config.toml
d_model = 224
d_shared_expert = 64
activation = "clamped_swiglu"
router_score = "softmax"
balance_bias = false
lr_router = 0.00164
norm = "rmsnorm"
norm_eps = 1e-07
lr = 0.00607
beta2 = 0.99
batch_tokens = 131072
seq_len = 512
steps = 5616
Below are experts of layer 2 (counted from 0) of a mixture-of-experts language model. Rows are named router (the router's row for the expert), gate (a neuron's input weights, with its number), up (a neuron's input weights, with its number), down (a neuron's output weights, with its number) and show model dimensions 56-111. Each number is 128 + 24 x the weight over its row's rms, rounded and kept within 0 to 255. Numbers have three digits each.
Before each expert's rows: a language model's description of what the expert responds to. This comes from a sample of Wikipedia text that the model never trained on.

# expert 16
It responds to: Consonant-cluster word pieces. Second pieces of names and words after an initial consonant, such as d-r-ummer, w-ar, Gr-ig-orian, plus stems like Pr, Br, Dr.
router:128131133113168126123157173147147129130131223108153148087125139140154162131155078134156136147129167102176142110096137081120157032123130113103109123153139138152126087133
gate0:113102167128103083149144115159126101149135133088112145137117149128110099135152131118125167145139101140128121173127111099142092128131118109143088141120184154139099148099
up0:154118148163164110111149111120165131123158180124126126091143098173135116131135122130107128119128140126098118159124150128133121134117126152081081157137129114101124142149
down0:126096133133112201110114113097125118137104133103099100130169111128101120134068147117116112120113163118139114139114133118112131149140141078135131146141152088096140101132
gate1:097156134182118147122201141094160167133121112126129130074063177205137132102092134138104109115098103112107122135097111106134120135164107132137122116102143167123143142149
up1:112140155135131101113132162108124119093130128128125124110117118126144140117121122130109097114095083112156121107108166098149136123115145133096175123120111090171141121172
down1:114102107142145142089166187112137135113147144104129168119152159185149158126148108133148139145115123172116124094135154137107172148130173145119122126150145133104114120090
gate2:110117145077145130106105108145143152133148135149120133087135137153144115115246113145103106137137172138126135139134125104129138127136158116140120134108097104111125122103
up2:116135149106169081154146141151125075085094175113088170123130114140113100180144117127117115135170090118149136128091106129144090140117153125120134083110146114174125137115
down2:126116104109144124111130129167145175112111142140120157076148107147177141113140105128177122109132168132176129168135112078102151128125114115117118108127116216120132148133
gate3:124112142124135150105090121117184162132118147144130096131112158178134078113154102163102109133150142121146118091151118160149126134161129172138145105125128184100133116187
up3:115142133103156117096149145127122116101086128166093148148126181151160142175155115149131119106131139146125117119092160135144161136125101134137101187127154159117129156110
down3:092102138111121129126107097113101175161169170103138106152135051155132086131139124106086093142118153131131087103114120121103163157103137125166155123119105118134186137151
gate4:069094125112121156125134121099140136063150083140140090065117110132129106130152172134121060101131142116136124119097117107139125137147134106123088112120145143085112153138
up4:155116116110113161149096136173117110103122128102101128137116114145132108129150139118140136105153090166161107085113162119109109145133119167143124149148097132132105115108
down4:118080115111116144098117144162124118140088132114127163156162099141100110145132116150131117115135164133103141119141132145147116149163154135107170144147120130109134145104
gate5:118162134116112117148127172110113101120110151109165125123141161100113127164104085164140132117130117127115128113114157122136123120137110147143156177131067102106128117123
up5:152102157112139130172097134117164148148120103115193102126144150139141133141123128110095122134157133129143144195124169140102133110111143160168070095145121106128153174136
down5:169161085134148135152090139148155117109133121114120129118108170136138200140082168140142115109141107138110174190128123155077116170142113141144108151130136140115130125154
gate6:100135130108123164131094110159189145087157114122109146126157112159105163142123115183126104162137116143117137150091158154114142142135139129154152142149144128134073101135
up6:108129102148151126163126111125110116092123096110152131121141110156125110127128123141113105136168107138176110103088153176137127120144128116121087126136111116134148091085
down6:117127101095147114088159090102148138131145112163153129150127154106150125103126152115117091136126103109099112104123115166131079088136125140129076164124152189102139138119
gate7:130156094100159165148121112153140152117160134143133112136112116134136165129097139142110111105131089178119101130162106125122132106147092131122103118103135109122135126122
up7:111083125102140123125117093124103160109165123144111137135116167134184110123163165152110103144123134095105164164162160138129156118166115149130092138119115116140143168123
down7:134147088135160118187145131132120172185130104099138104104130104141156154088147144121146141138142092156163101141091121124114122113101114122111142092125145153129163163113
gate8:100111139111118130137167118139135102120150121114157116109106119148143142097153126136115187177148149097119162132128128113146080108136113150156106068116174095181155081164
up8:173072157133170101098120140097102071137113108121144123131115135161170161106097174132123124137120128100146176094151154115153079134142124167122160122110065113121132134090
down8:112149128095149166144138128124153137137140109110126115100095133108132110143112112127159112142116100128097107128113118089102190110157148120127150143143136106166159169131
gate9:103154082171127104103095163122149140113103100116078094121119128114172137133153130115108126125128115114166178109099125135114149109131117091148119098150101110133089105118
up9:126093095109092086155129119163140162090105127138124170127101189151128135119113136119157112128172140137133159099093115124119112103110178115130108131081135108113087147126
down9:130132137174128097117077133142125148130145137099138123147180110126172139134129122168117176096109105108126103170095130133120147136124167083137145094132104127127125129129
gate10:154131138100167127164138176167129115133135137149099130165083188152097141153139159128123117111129125108150143097127121133122081129174125093096143166115130089103122112107
up10:109150158100125166122129151115116150177087089141145116108135112125163160141169141144120155148146166110093122148157128109136112134153161115125141118168139138117132117108
down10:114161124144128116119114120122133143095184190132128138127167121116177050144133119104141104173121072152134129130113153170136121156102158139147120136137167098068157145121
gate11:121119175110133108102128134088118127130133135128120135125111119118158138121162114160114129154135096086104109168144173127131117172149144120144118128125142112101126121109
up11:110172158144103187099147103137168168115116116156116147128116133119147142107155126151160144118140122162146120144129171143153122154092109092145106107155098122124116126120
down11:141118116142158124139125127115143113100127120169141120093162134151107116162123121111100150154102103126156107094113099121089116110126117103155145156110135115131115158104
gate12:142132126088128140122156136169132077077156164120168146161159117128139129137145133135151085142160106119111185097088107154133133134116146103139140094092125105133187107129
up12:113119077117115178094176108159118158108188103149099114136167159172147104087119163151119145138111120138127091100095114179137117101142145137099151151121092100128136125116
down12:132114128093117108080138126134177157118138107144129154137140129170111133141135161106150123134135157166137150159121096143118077109092119100081120129140103121156198109146
gate13:178100105154158120121112059139140101116113151121128138121116141130110122151143131092134133115121148121154128140127105145147121178129158134109101121090155127112117093140
up13:128100101143135181188143087160138126120121094083161093158136107131109125145150127099123110124144174119102133135121124164142121139163155152139115128086114123106126078147
down13:116096108096105127134157119099150076083145140068140156133112117121109133112102159147155114133115132137115179129113169122113117123137175148160111113125167137097172122150
gate14:106135131123129165120085124112182172127157177139151135112117148141080146159128159156144098094122113104167151097118139144122116102137129098101129146109181087145088142115
up14:132110084156129125104111154110157106142121164091154098101112097139148164149121107109115172167146163107097165140120125134121105154165162071162135125109109140143127127132
down14:127142102141138117143124113085133159109074148127136164103142114123104118092132152127120128090115133166161131154142124127073147109127148086084170126141129147106154110145
gate15:136098088175127108073122115120143181122151100126100126142121091149129119107142125109131163159162129140138137096096087129089140129136159151155094115161147161147138129133
up15:118146108134145140172105156090125114119132119101144158128066164146157126117143157137084093118144111113153099149123156113127110114156131102136116126111149091157100173154
down15:126175101150140105165154113174133154114101168131087125136141130112179155097105120151161183147167123117133119117131152132115139170153126157099116133152136152177114142119
gate16:129148164160154113122144114118122115120141147113164125100128105164139111115148123112158120135192151083142144133130092096121137177098152094136144155135130120180164135129
up16:152112167140125128099115101116161107156141107133096167129134132134112105131147131105164094116150108116140122080134116111144130110136147144147152110110136099110182132160
down16:139120178128098165124160114158152095072174113129157144121121093101153146151122124115133099135159129138186125148136084161139123134133171134161129150136093151174154117142
gate17:166122115132128123155146116101144136115131172112128086115119120184118097099159109119171146143103128109150140110102168108164137095130109141119154129162147113112073128162
up17:136126177097169127127189169157143134156087129100174159114134136104141160108132135144060103116155122141127138107118138145120080112130102143130112124145104143108133154172
down17:177144185105137127103129140146109125082112103130142113134180089138108073128104166137114148113139152113114144099146156146115121145081114081093168138159146094092125152147
gate18:163151093134154099096144126175119131137164111071101140155105120105154137132127113138164125108159142110114112097102118134164140135105129169141140119122139068162095151105
up18:109091149080188169153139134132113108161106122098171101160184109136155162142110186160149147111131077107142115100135168132147127142149120143141137149122142143143120123128
down18:114103133150133156142141088155125133093119099088116140089124170137105111124130094101101142157103143112054159140146149111133156113138148127172151138158106094134151114098
gate19:155136152124124133102104121113151119112157107142159124123128146158137092122118122107160164151144123146157121125098151111136109130158140106144139122120161123101118127109
up19:157109141088120093128139152121130130098170126124135184074116105095108128125115092079185117071113150128117092140173101100153149103159111143155146145152080121136124145134
down19:126149101148115139092125144149146124120163121171131166159134163130178143123116128129100093159130146142144138125162130135119106148103155159134059154155135129121134126165
gate20:185114119107119128086191165096139140142139129129131106147144133131097137130105105158156153148146140131132132132128159155133084113152068119100141123096138123116122100097
up20:098165125132147155133119107132073104102155126141148188130145139131137117137155131145112119155126128166151138115125182117126145149113125146136093134138135068123127163111
down20:148134154142116118138144134121125106158107126170149136080135146099124097114136113133107090129159112072149163140120071104093167096128120096132161159120138136111156113153
gate21:095211119104113095131150100101148164097116156142165161091124157160120128173108128116108108087132164136153103124136103099064185140125080129104151168130147111119112100123
up21:173080120109156127084156111092157102138109137138135104135127134128117063130156138123150131139159073106156128146142109154116163128117110081115123130182131153101110144089
down21:150105137169158115140121102166113068151134115143102154130115118117114162103106150155144118129138119115121125092129114132131119130130173173144130076191082109136132111100
gate22:121125134130121120154129161091130134110120159136092147130166119108149128145135146157144129118154105148093155120174160094140141110113098136142132142161139099186149171073
up22:155139110101095132128175120135145186158167146143135083150109143140132105147117142114145115144079130115143146107133090112148095121121156153056112134125143081119216106127
down22:106171145148109095157125166138141102124091108098081141164106090127093127124136154141129139156123118166098105114153143103095138128150124183166077124146173116122098164101
gate23:119145121165115081065131158137102161158142133106095123138125177123143145095145130091131130137139186107138151061064139147127135125115105177115084127101141107149127104147
up23:082123141116116111119140126123175149165129106146127092148127130129150135109142160101108125169124099124149142107113094112151129147133130173122132157087109121109123139115
down23:133135144165134140063140149085154123110095093117190120130088115128137102140099172139144164174127122077110091078143167108148163120126161141149121159166141116082100131101
gate24:113151166108161094118128107126112131175139108094067171148156154122108142129170126099167158126123161100105173139126130135153150144125076116127183120135116152161125106128
up24:128140163100126131129139105162147116137139145143090164115155157098143057142087123152144121128137107108134117138126092164117086134129104193137126139136147100123110117085
down24:150136188162163112128128140144146070125140080153121171128162111067100140127140123107154154107159146129115132140145119131151140146105127094137130140156130125105151102112

# expert 4
It responds to: Table pipes, digits, word-middles. Table cell separators at line starts, digits inside dates and years, and mid-word pieces after d or T, such as d-ent-ist.
router:124128134145129120109091103112126185151116136153138122137147119129157144129127134128135125136115184151122129131102110141124134152151162134136114111108138106104106074136
gate0:089149128147090145146147147102132171154138137094102138126140122125136118062135134133165116109158130145141109127145132141140094122142088101125115112127098143097101124079
up0:157091147140145103085155123118149083122121134102104126137130102149135127112147121146117111128091110097067100123143112124118142139114155113076126152124137154123114140104
down0:152119131099106126154127148101087123137122145118166123132142140165104126117115069111133145102138150099111163148080145113122149142159150100123127106132180131143133124080
gate1:118130092160139107112166099107139127144148100093137126090121142156113140126101138118116158148125103121105125104053098119119099138157129178131127132130146137148122129168
up1:120093163149143093131072149088159131143139133169140128092141142108135121143140115103159158092115102093138072118155157112164116104132151180094145138096150104138102152166
down1:108132113139141162097111162135106132128134104134108137151125110148142091182158121110142132156145089124142147060134114115126143154119113147116073149100142136145128126113
gate2:104171089089160167128118101155123163146097123154140092096162121151143139181147156144108138151131146126148133141099119128127126163083148118135111087115121089142128133137
up2:158116163109133100133120139142117121100173159164102147113132168157128121122182101123137075137195145120108111118076128126155125133099131139104139102130168135146084138072
down2:138097121133148135148124145157141136107122116137129154076111139116113164148149109150112137108142169133135128155121121094132146141115096109123124134124120162129138142133
gate3:141120152140171087169117143100158162144123169141108119159107142165128092117090116144106100112119147097170136104144148168158142159126165158125189109136113123105108083145
up3:104134109166125162129151150143124145110070155106142130129075145159143090116110116161146090139163101181117109120076150144140140141097109057097140170102110145097109133131
down3:108116111133114141107146130099096171121162125143157133155129083116129115104137109128119103114127159146135129132136186094122156115105160129137107136131115163143120108130
gate4:118106122146072184108119128108149158067131142159104143085104118138130110148105120096091143126153131116166159149103108123142107131153107118171131101093132127118125118136
up4:135121094118100125118116143157120120131123145089126138174151122138155143156179139086123128112136122119122088104147130121123096136115145115145173161122083154099119148129
down4:156100110124168128100094125161140116120157131152162100120144129097132125128125123160112088118128144157138120109081176144110133136123141169092152096158155105154078151166
gate5:116151164133185111101089154135154153140105139120188132150129147111129144148100104106145180127124088090086138107130147160132140149152110144155128171145105094110112118145
up5:138135109189165148174151068137123150125117103076165127091104092116125154124105143144084145123127136093116082136190129147126108100138119186143140114106135107139131131101
down5:152125149128130159141136179126189096146125102132141141121112113150138164116132154105158092100112163131125147174119161088091090147145132143163147122125174124110088151126
gate6:125144185143141117169082142149143118116096121111132133145128146158107159128124122135095114120132135132124113138101151148120110078150165164131152137119178147123116149122
up6:091144147145133157131111114127110126114138113110128116154146081108068122132101082139095122118205135163130088145112155179093109097143098090187100094148145130121144108104
down6:151142116090120128090126099113124183108149126119117093125122156111121128132143122157120090137119117142091122106143136120145142134102104126059104090169138119083174171137
gate7:123158111109154158093070092158112132142110111105125101095090086146104122123082165122110113109167095106133161142111079154137113154129161156108088144103087080145117097127
up7:135123147096105100121140110093090134124146115166118172101130150164132128113159137136098128138084145107117120157139141106152129142169123136153078172137096131136091134111
down7:131140109109148150094133121144106194149154153101122128098138110144121149140133133149155171087104136129179112124110103159114099164081144115105099127103122134120145161112
gate8:074069140134134108140157132128125093090187114142122117151138156149122118136119121147107145097153145113139124153142118119123095090115106154130169097118127101185105124111
up8:103100132129103149139111149108095144132123131163148140103106167127128137123129101104144128134135124146116187093147145103125097120146121184160122142142120087150133134133
down8:118184126121063121144103126117115128125112119110112091098142134098099124153116113129123137157130118098090132135115165102130195119117128114130109128152109137115145146140
gate9:084137084145141136128114100139107111105111099122088134120119107147144128147128121139130097164129102098159166121100150126149157118118164111126133111175128087172127121139
up9:130083121108121125122101096150101172096143101120099118142116174137122140101146149111178121132172166138144163071093096117104108109101167121122111134127141112117123148101
down9:139147130152134115105136150141115162105118104113137150121159129111153166134107136128110176146116127112136099119140111184106085144127159145111165113129117138081132122100
gate10:163166098090163143114108101128103146143170136120125134170138129154122140159173103152136114117119120114130130158115165138083105128152180122159143159102137127108109129129
up10:127160105161168124135128113112137153132121125059134125110073127142110138113176107151136124132146123093139137132138135089121141109137144114130114117107099111085090128144
down10:144108146140135116129132122140129138118165192128103124152123143119133099138126081137166092136095106154124116122143145141169126138132146133106090143163114097114131152160
gate11:135124155088117165101099125133160118096182109129117117128132123107116122123125154186084124147111121100083112131128151119137131180135126111169120139129115111107140135104
up11:099161133114124150091133141122172142132153091081097146130119138124165132174112129174127156152072110154099120140093174103144128169122124130156068122173152115126125109153
down11:125125124141142127113087114117140120149120134142106131101126147125134153107114140117156133109108141100149141128135162086121134096130152139147147122149122089125130155124
gate12:137141116155113137103124133128143092112115136136130136150184174126118172135114135131138123134169093125119171109092153142161106116113118124163115135092141121129137101122
up12:101108135085087129135092123138094191085153116143130121121120135155131128122131130163106127125083118143110072120137109182103120114147136136083133113130151143145105125155
down12:123129136149092099116121161156155127150150124091116115138100122126093138133159168155124130120125160154153125154117124127080135151122115138150137103118139090116113132136
gate13:138129128145144116126100097074109121070135164107172125139108127185090101120116119096131131132167155135185124120133091179132144144147111147126131127099140093082124127100
up13:089122128170133173156137150155163112156163096082151094147158112136094096145143118181144112076079132110119118114124156135127144142158106121097127116119098147100109083134
down13:115181153119133155115096091101131126117085147136164142172160145090139115094148133139137120139107132097149126130145146171130116178071127150142138155099144137082149160167
gate14:048123141083100106085128115153129159122103151151139108147129098155095135155166146143129123091144122167136133116080143106144131140133106141103107096143150100096116084148
up14:134100087111128122183076117127156136122116130121138082126144124098086124135151102075121151090187166134114192112129137173115119163204141093166177113116119175150095123111
down14:142101153096102147131096125112174160138077115141092105124151120112108133119129102115121136110120174132140184129162099082082118130137128090148142083150121136094152122161
gate15:082134084133121107131094089094159155115091098147142138134122123138140115096155103133155167151133101129138132142118131171094150135116113152099105109103145149113131190118
up15:084115119110124145135132150109122143145172109132119123140108151139169165121119169151111116143173125100118116120116161138109154130136152140107160105135131120097134139196
down15:127156130113138129124152126116114125117131194144101166134204123083137101132100162130125154118128124134179091134139148116143088148139120151140124134150116097148121105139
gate16:099101139145168134129124146154115127103141131123156136137141081140150157159163105129147109147170149074144103147111104116131155164149169129136108106089088113147136146122
up16:100114107140131118123133107129123138131097148156127141121150097181122129113090164114162112112125122108136100104156134155178118132109127151148131120106130126098140118115
down16:125105159133122151117119102127117117118134119135124091161126100100116135164137127143113146127171099159152144160134109118149114098140152131174111150114101089124145140144
gate17:131144120161102125127111115091143122080126147120158095111132105147121118155164115142153128112076138107172140123075161140093143144122130122122168141152165083115108121148
up17:103144124119152116153147139138159107170095110151149152115085143108120119158125127179105105121153117152109143138150112162111106171134084186111137113145104148095129098146
down17:168143146157152121133123130098115120130128106130128114145121092148162116142126145132081123148115143130119166156129094136126121099125127084148180141151164102127114131113
gate18:119118171158171086127134131144098161133101121135086123154064140128146156131154154116141119159093136116106124101077132150140113161124184160124127072127130116144137076102
up18:106106161102159143173150127113094099133154112132150128175172105135137143203122137153146122121114097128130140120148183124146093118181144160139153125126145154148133140138
down18:161092137125141084132124162165111095133134128144128135118129135136091084117115136086126147103135111112136153137117109139125154134121152129128175137154081095133131126129
gate19:156115129179150142121078106122117130112119120114177096140133156151124085109121151170148126139137140117134091154095120148189122144191136163148161120138114133100118140150
up19:129130098120150128128102124105116125148152148104143143076131121066134127135114110129154132138123125125125124144132138133091126118147079120131137115106094128132122164108
down19:108107124162114101112139126171146132123119103151062135149149116151139126111106138135140101145107094185138142135130086172145139133116152138076111100131105120116105150150
gate20:093159142139055109109135140101064133140147081134156110112137117111071098164142124183162163111120137148146141101131135148082113123127118105108084113133157123132122140148
up20:069160172107158124136119156142100120114141114133171134121152136164152130140190130126117100143129126153103134123137178090152133144127160134116111106144147127125137159078
down20:138147140107122130106096119101103107094161112101141135095151117124092137131127119109176139111108134130086139182137115116095146133157116086087150145151163130100159128141
gate21:075198097158144129152140121129105144116117130142146123141079174117150095114150107134129135148131133166180109132115125134097157168159148093130130112106151153123157104116
up21:157142104150129120157137059027132132125095090137115109104116163126179107167152141111106102163135141102104103120128093085126126161129080137120135144130110109127119162135
down21:180130168169130114129106071150113119135116143137126156126089185132153142117104142131124109163092099142095102073111151126165120132133194139112129098152107126174140177084
gate22:143120077143119120140142170164118107133117156139114113120108130099164077119173136119187134126156128114119093097148135086121128160098138095097141116194134105099154143097
up22:152132141082116137123127128103121166113134107171150114157145122159157111174128138136102078186116136135138159140111136157115138107101136134107098121120132057152171081147
down22:125121135130115097106056143131157081108156077119125160144173120128122114156146145083150126145146107129118127138118125096149114116164139159162061120104152113177086128116
gate23:115133149152174089180117117154121159107118114122113080122121150131145122092144134108127143139158170123160122133158142169132133129105145196118129104113161121123117114134
up23:083112130135108103154101108112151141156164112117108126166094109144154156169143094156122120153167161103140166131129110121148085120141107150147113139139114169090127113135
down23:139105151132137130054098155131115074111112122164117115174106124109149081110103155175136146142138156137181099123128124142131142133134156122143135130089188130118133140120
gate24:107141192120136142098143136145122150187145087122103189144139156141138118097155142146154109125119111121129139159150104138112139185140102139168153139138102141150103153144
up24:110135169118140108134117124154161119119129139169113176104163174091122063128097125138095121099115123127125111140151114108134130123119121113155095115162111107116153107122
down24:133115177112140181119126176123122107148106102188118141119175116087142156125117121121130148106161074139149119145125120095153157175146114115156149125187132129125112123126

# expert 33
It responds to: Name-internal fragments. Middle pieces of surnames, acronyms and place names like -or- in Knorr, Windthorst, plus table pipes and prime marks in coordinates.
router:114129109127136104113068174140127192140134133130114139093146120120099181126120156131192140143128189146172138113136107163099143151160131112141150124116121157130121109112
gate0:111155129146107145154135151134134162135139106111094146123164106151130105124135122159159122134159112135123160153167102146115138156154078114135087115123114098090111139098
up0:133118122153132094117125136121107148118137156133108108099104116177125104120117104136130141150079099114122155108166143112146149128105103119087113158096156119123114132123
down0:150104102165135122138148125114125103131115146120138120121139116141097100106123174132101155109145124087131131124108119127107146142136120109129115143116126130112155149115
gate1:128156124189140127078165123153148129151161111102149137087071148111121173141090142122108121113146125084132146119126137162115140143146115178118145143101109147102145156103
up1:135095120128160101144128121075080131089092127172111104151119154116151134126147129150137130106089134120118130125111111141104110162116131172164148128115150087160117120150
down1:161122116132164146117131137081132043126144169125139127131131100159140092104150085110154127139127127107073115078131115114124125089112169161135096117122138105100101125110
gate2:105147109095131149088117139165167151160133138115106098085143133144092115131141135126145113193166160132122141129115095122101079112146109124142143102079141121137127148132
up2:124151138097185134137104119146134118148122152145113147118107112147145086133121184127147148122209121088104145088098114120160125122099178110139118098136170086131107138121
down2:100118137140169118140083112116135080116126113131135167113154143124134134094119147118124146142158178173130143173099105131149160105141130131119092126145156146146150153132
gate3:171155172152120064095089151161152116113086173126120114140145120134141093075154120119136114140158130158152145109139161135141147145148149100122179134102153124151137116184
up3:106137087145152146094166161134142147124101103158101113110115152104153123150168150112113126117159139155112122103118113130156113103119145137061103192125142137101146150119
down3:108119135109095165092149127074118151152097171084131117115129079143120133081151141137068133152097123104170118152153161124135165121163170122157123147128131130143165125154
gate4:127109085145125194115143133081105136096138160148099160113138135198155137141105159110123161121122160116137161103138085154152161119130093124175107093110099113114164124121
up4:098161096130150091091088110165103127111143119113145122112152138132135100153158118122118114141119133165113103102108143102136075141134130117118094143122105133122083086134
down4:128069137135147160142077140143157139133172110151163120142185139088086136119138148167150125158144121185126123132130157139176130175154134160083130076142154131101122088096
gate5:070146124121137115125090159102119127094125139130171115127170148103141115162119113150152125107131159073138148146156134137127108161113097130160141129152092102106145102184
up5:136116104111135165140141124142141156130131105074140088152100137123158107096170126096119137141141163115128151195141136105107154133149155187181068167130169122166119191180
down5:118149158093155152127114135132108127111130144109142114105139134122131176131114134123112081110118153135105137155158164111084077170161102143181137159135179083149081137145
gate6:116139143100123148143107133147147119080140135150136162154096141167133120124172135125160132143112123137126131155090114096107107123149118117128118139110158163128074114109
up6:084155109091112100142110130141135128114114101119086146117136079160159120129144140142094125106143128100117101167145175158102100132127149077119106113108133107143156093081
down6:150161090125146119119158116126148156160148140157133126159139133126147130121161153161112129136113112075128145131151139160137130146121100122107109134181155093119155138088
gate7:115134194114134127134092127100111185205139138124122110109108145153136153108088202165145140115137123138161133119125099119156147166190136117108148128126120123138120137116
up7:123137115105112132162164104134159143137134111201123170099148136117159130119135161138118123158125113124157139117146132123110137146146121084113122145141108083112124146127
down7:167144129119126144118135077108164182158146138107125144110160108106139166095095113126145134100113133144154068137081158171140161137155138127121123125128112105099140156124
gate8:084078126124111136110184096122149135158131111121112111149149146118099093143115148136139129132155157120123144121130143117151075162119063129126090147125079105197143131096
up8:113131131147132094132096115114130109150125122123108124126124125121130192118147109136159112164116098130145211105143131088152117134126093161141116140112088113140102142166
down8:117162072105141172154110135126154138133111123153098146109112107155124133128126137162137138150096104130104129127088114103122155117164120112160160164141135122148107127131
gate9:142147110163092124090095124139125130103134116144095139127117126137158155159148121132136128140149105128150137060132132136168120092121134120124121114182118135155084108131
up9:167092143147134130132105092122140115070140150161128108125105176135099123108143136108119143157129152175148147108134106132086132063113174133120137127092113118115076141139
down9:099118127155165091144099162125106121114179122142104138131161097157173119140114114128111163123133129113115084177117158181075143127139144106095128108117111127113117125151
gate10:168151121085127129141077146127107128112157125166152149165101132144111131160130142145173121116119105133115128121128110153134100123136134087137128146103088140094142104102
up10:102203097150151137170153120142132111136096096072181085122150140165088107135131099154133148123152135100141118108142138078126148118128118112125110141139131119106117140130
down10:149122119162132156116123143135175129105169127139154162108152122114134113131113148106137133143092111159149149126139125154115109121123149139138121139120145055093085138164
gate11:100111114131106147128101114123136083111119106140126148117098108099109135158142135178142142164130151093108086130132159138121127138125146087136116136175122130083109157091
up11:120161140120133076098120133141124129123138109106110122142124125116148165178147114136167132141112139166122102161131197167105132184131119076162118125173156123127105110138
down11:118126107163146129117091110145159111160110105136128132092190153145138129161123157132153154140118144103098139128141129131123105097130140138140123109101127113121180121100
gate12:143137129121109160106119140100135115125149141151153120160162138110122178140148117131155084123204102130130131114114129111114112110135092171140132110096149119139117106108
up12:142131104130117115106175130154111148107108110112134094088129168173133129126156129115121129142114101150139125099113133151124122148121107163089127135118132112130152133119
down12:113120144201085156064150152140185120127173126092100130126134115152104108165143125147112120148124143071131127120139135134116106149135101129121076123085119133146086152138
gate13:125153137129138087122118130136123133079112134076193143124101099145115098124152104102140143126149132136138122125152144132105141152161149104076096162099119111088147140117
up13:091117098165142133087145111139138129122188128146137117133151128107122142148106133154143105141109145147096137138112150164128103143153156118047143152119115129139138086158
down13:154150129120125185118117104096124082105088131093129143171153121120155161084130137156123109129146137096113156124159120150099184111089143135158110139119139139135163114150
gate14:100118115144122109087108136143136170121147114158100121135144116095131123126179107116129132120133138127155151069094078133131135117168101162142144158120137111111083107128
up14:156109109094100112124094127170141149090134134087141097098151123116106165152145156090136122154153135083112140150110102142160089123122174088120155141099132130118152103162
down14:129115130138130130136144147129143165122100120146157154084115131139116115122117129130114110121114120148118109147157139101097144094133137120121139107141168187105133148106
gate15:126114111140104155107095086115126148107127099130115152151105139124148148091120124112153181141143149138147186110104088190127146139136117152154097114119140139146160134133
up15:136096171095113141173119159140097128184144113160126150140081117142130122150125144117106127102152122130142145134133131127137173099196139127121124145109167120141157164156
down15:119171134168128151088161142171107115117118140139128155149121138125151172114115171157154113091133151160137135096165128130101143126095090162144120131128137125169108125134
gate16:089133097147122123093102156144136130122157149082132116093128130144153136120112144135119130124144134105118139150119092103104109131162150156172152154083086099152136139117
up16:136107129111151130109102125129094162164161126139103143149153135155161143164127089075115114103119131099137159119154162169147163123148134132129183141110131147152123121161
down16:133134173082138105135124107103110112121176079106172156094137149141123117106136066132133123139125144109132147186104130128108096097154159084131145123119128092149155142138
gate17:155106152138101119102111111108129118104171178118127100136125091152126063133161110105149135140133080103188144122079144132119143111130155119142141136123162100118100110123
up17:105119116108120114133156145125148117149086132134145173113097134095131127157130134168102146116164099123107151167135077111147120155138118166146118074177137132115129108137
down17:138155145129126150133175110103079131111124128143145126140134120135104102113118144108106130131130146138118185168096144122089132113088094143116176125119130115147110089126
gate18:106152154158118075129136111176097158147092116089112125161117098119142116119133152134204107119139135145174110116086110098121139140145144178113165147156148079168132131098
up18:107147142071168185136121144121128108127185115133198161158156137108125141145128142155128155154130086118127113145114133098135118170152122152136173149160143141133150157099
down18:141102106143140169153183131112147104114138096139145149092136137136171095140098131123143144176105117118119122171135114089160121108110133138133139123079120140126115153127
gate19:156143147122177148090094124122122158106114106119156120122148150151165144118108117113110144162165127102161099127116120106152136149135117129101158164141148142118089150130
up19:136107077089104146105128154121116157160136153104133154099100136134123121068121113099180098141164107116107133097149123132137140105093077117151121138110121115136130145126
down19:124139167133075128133096153130123127105155080160112155142125137122134170118128144097105124155115145154109158127181104140146072137107155163126108126129140094141121104087
gate20:116163135137113144143158124104123137183119067123143115128106131126093144169113158164160106129144143143168147165149155152091133135148083141092134129124151123128112126143
up20:084131137096141119129116126133093117104146112074130127129165128091142117127144100162125093140107146144166142121139164140138131144166125117136115085109122110127135142142
down20:155144120101117126131147134065130118161113140120141133142127120114096137134095113112099160139132112089148164096124049138099138095120088092146162134118153156088121115186
gate21:124173089129110111105154105124129140096118145137140104124138190139073129107095125131136127111133140159123127095111119124100108112161098123148146123129099109138130089120
up21:136088119132141137108134063120132145125099090163113107107127108143125061164108140118144096140124112094111153171139105147101143115139127138124119133152119123128116160097
down21:159127148148176149125112124154100125143130086114127160161136114128113165107122177112136121133072164120099118147109149159151110125121168134137129153125133080199101142131
gate22:143154093131136115103157147118131141071170166125123147112111056109141081151133139123145112138157102139112098097169146119170129159122090117089169133172103096141145112108
up22:178153121055151131112160095083105154140157172137152088114129113122152127126150091123142106138084117134133098145151134114127114128122112113102123119122114095129137165165
down22:123135122128123141077101137128132101108147137126121176122130118114116126170111153129140126180142128163129117107146127133121109128177085127172126107111135113174065165111
gate23:129145136140166090134167131119080137122125109127078126134132166104167154122170143130149148144148163165135153105088133122112150133110119140130107131132107117162143112125
up23:090103135145124118144149133104165125146166124175139159163097131104127138197173137137080107093110107168134140152120103091131139160123138166127118167111123141152158122124
down23:137153168104151136129100130116111115107060121138175121151113090136134100143105175150155157184155106115156123125135105116159137118143135163131146135144152114158132125135
gate24:122134150143140138124129153120152074169157121140102135168085145146133171123149143097151142130064121118142160155157121168121146139129104111146145140143162158133125154127
up24:118136180134111118084118127131143083141139120164106190129129142106128065125123116138157111119137118145145112122102109113093123079091152132110108141176121098140129112123
down24:140139174087134126148152132143124119147140096191107178104145123109134180145141118142158192091176129089132141110142100127129169136118129148110139111153150149119108152120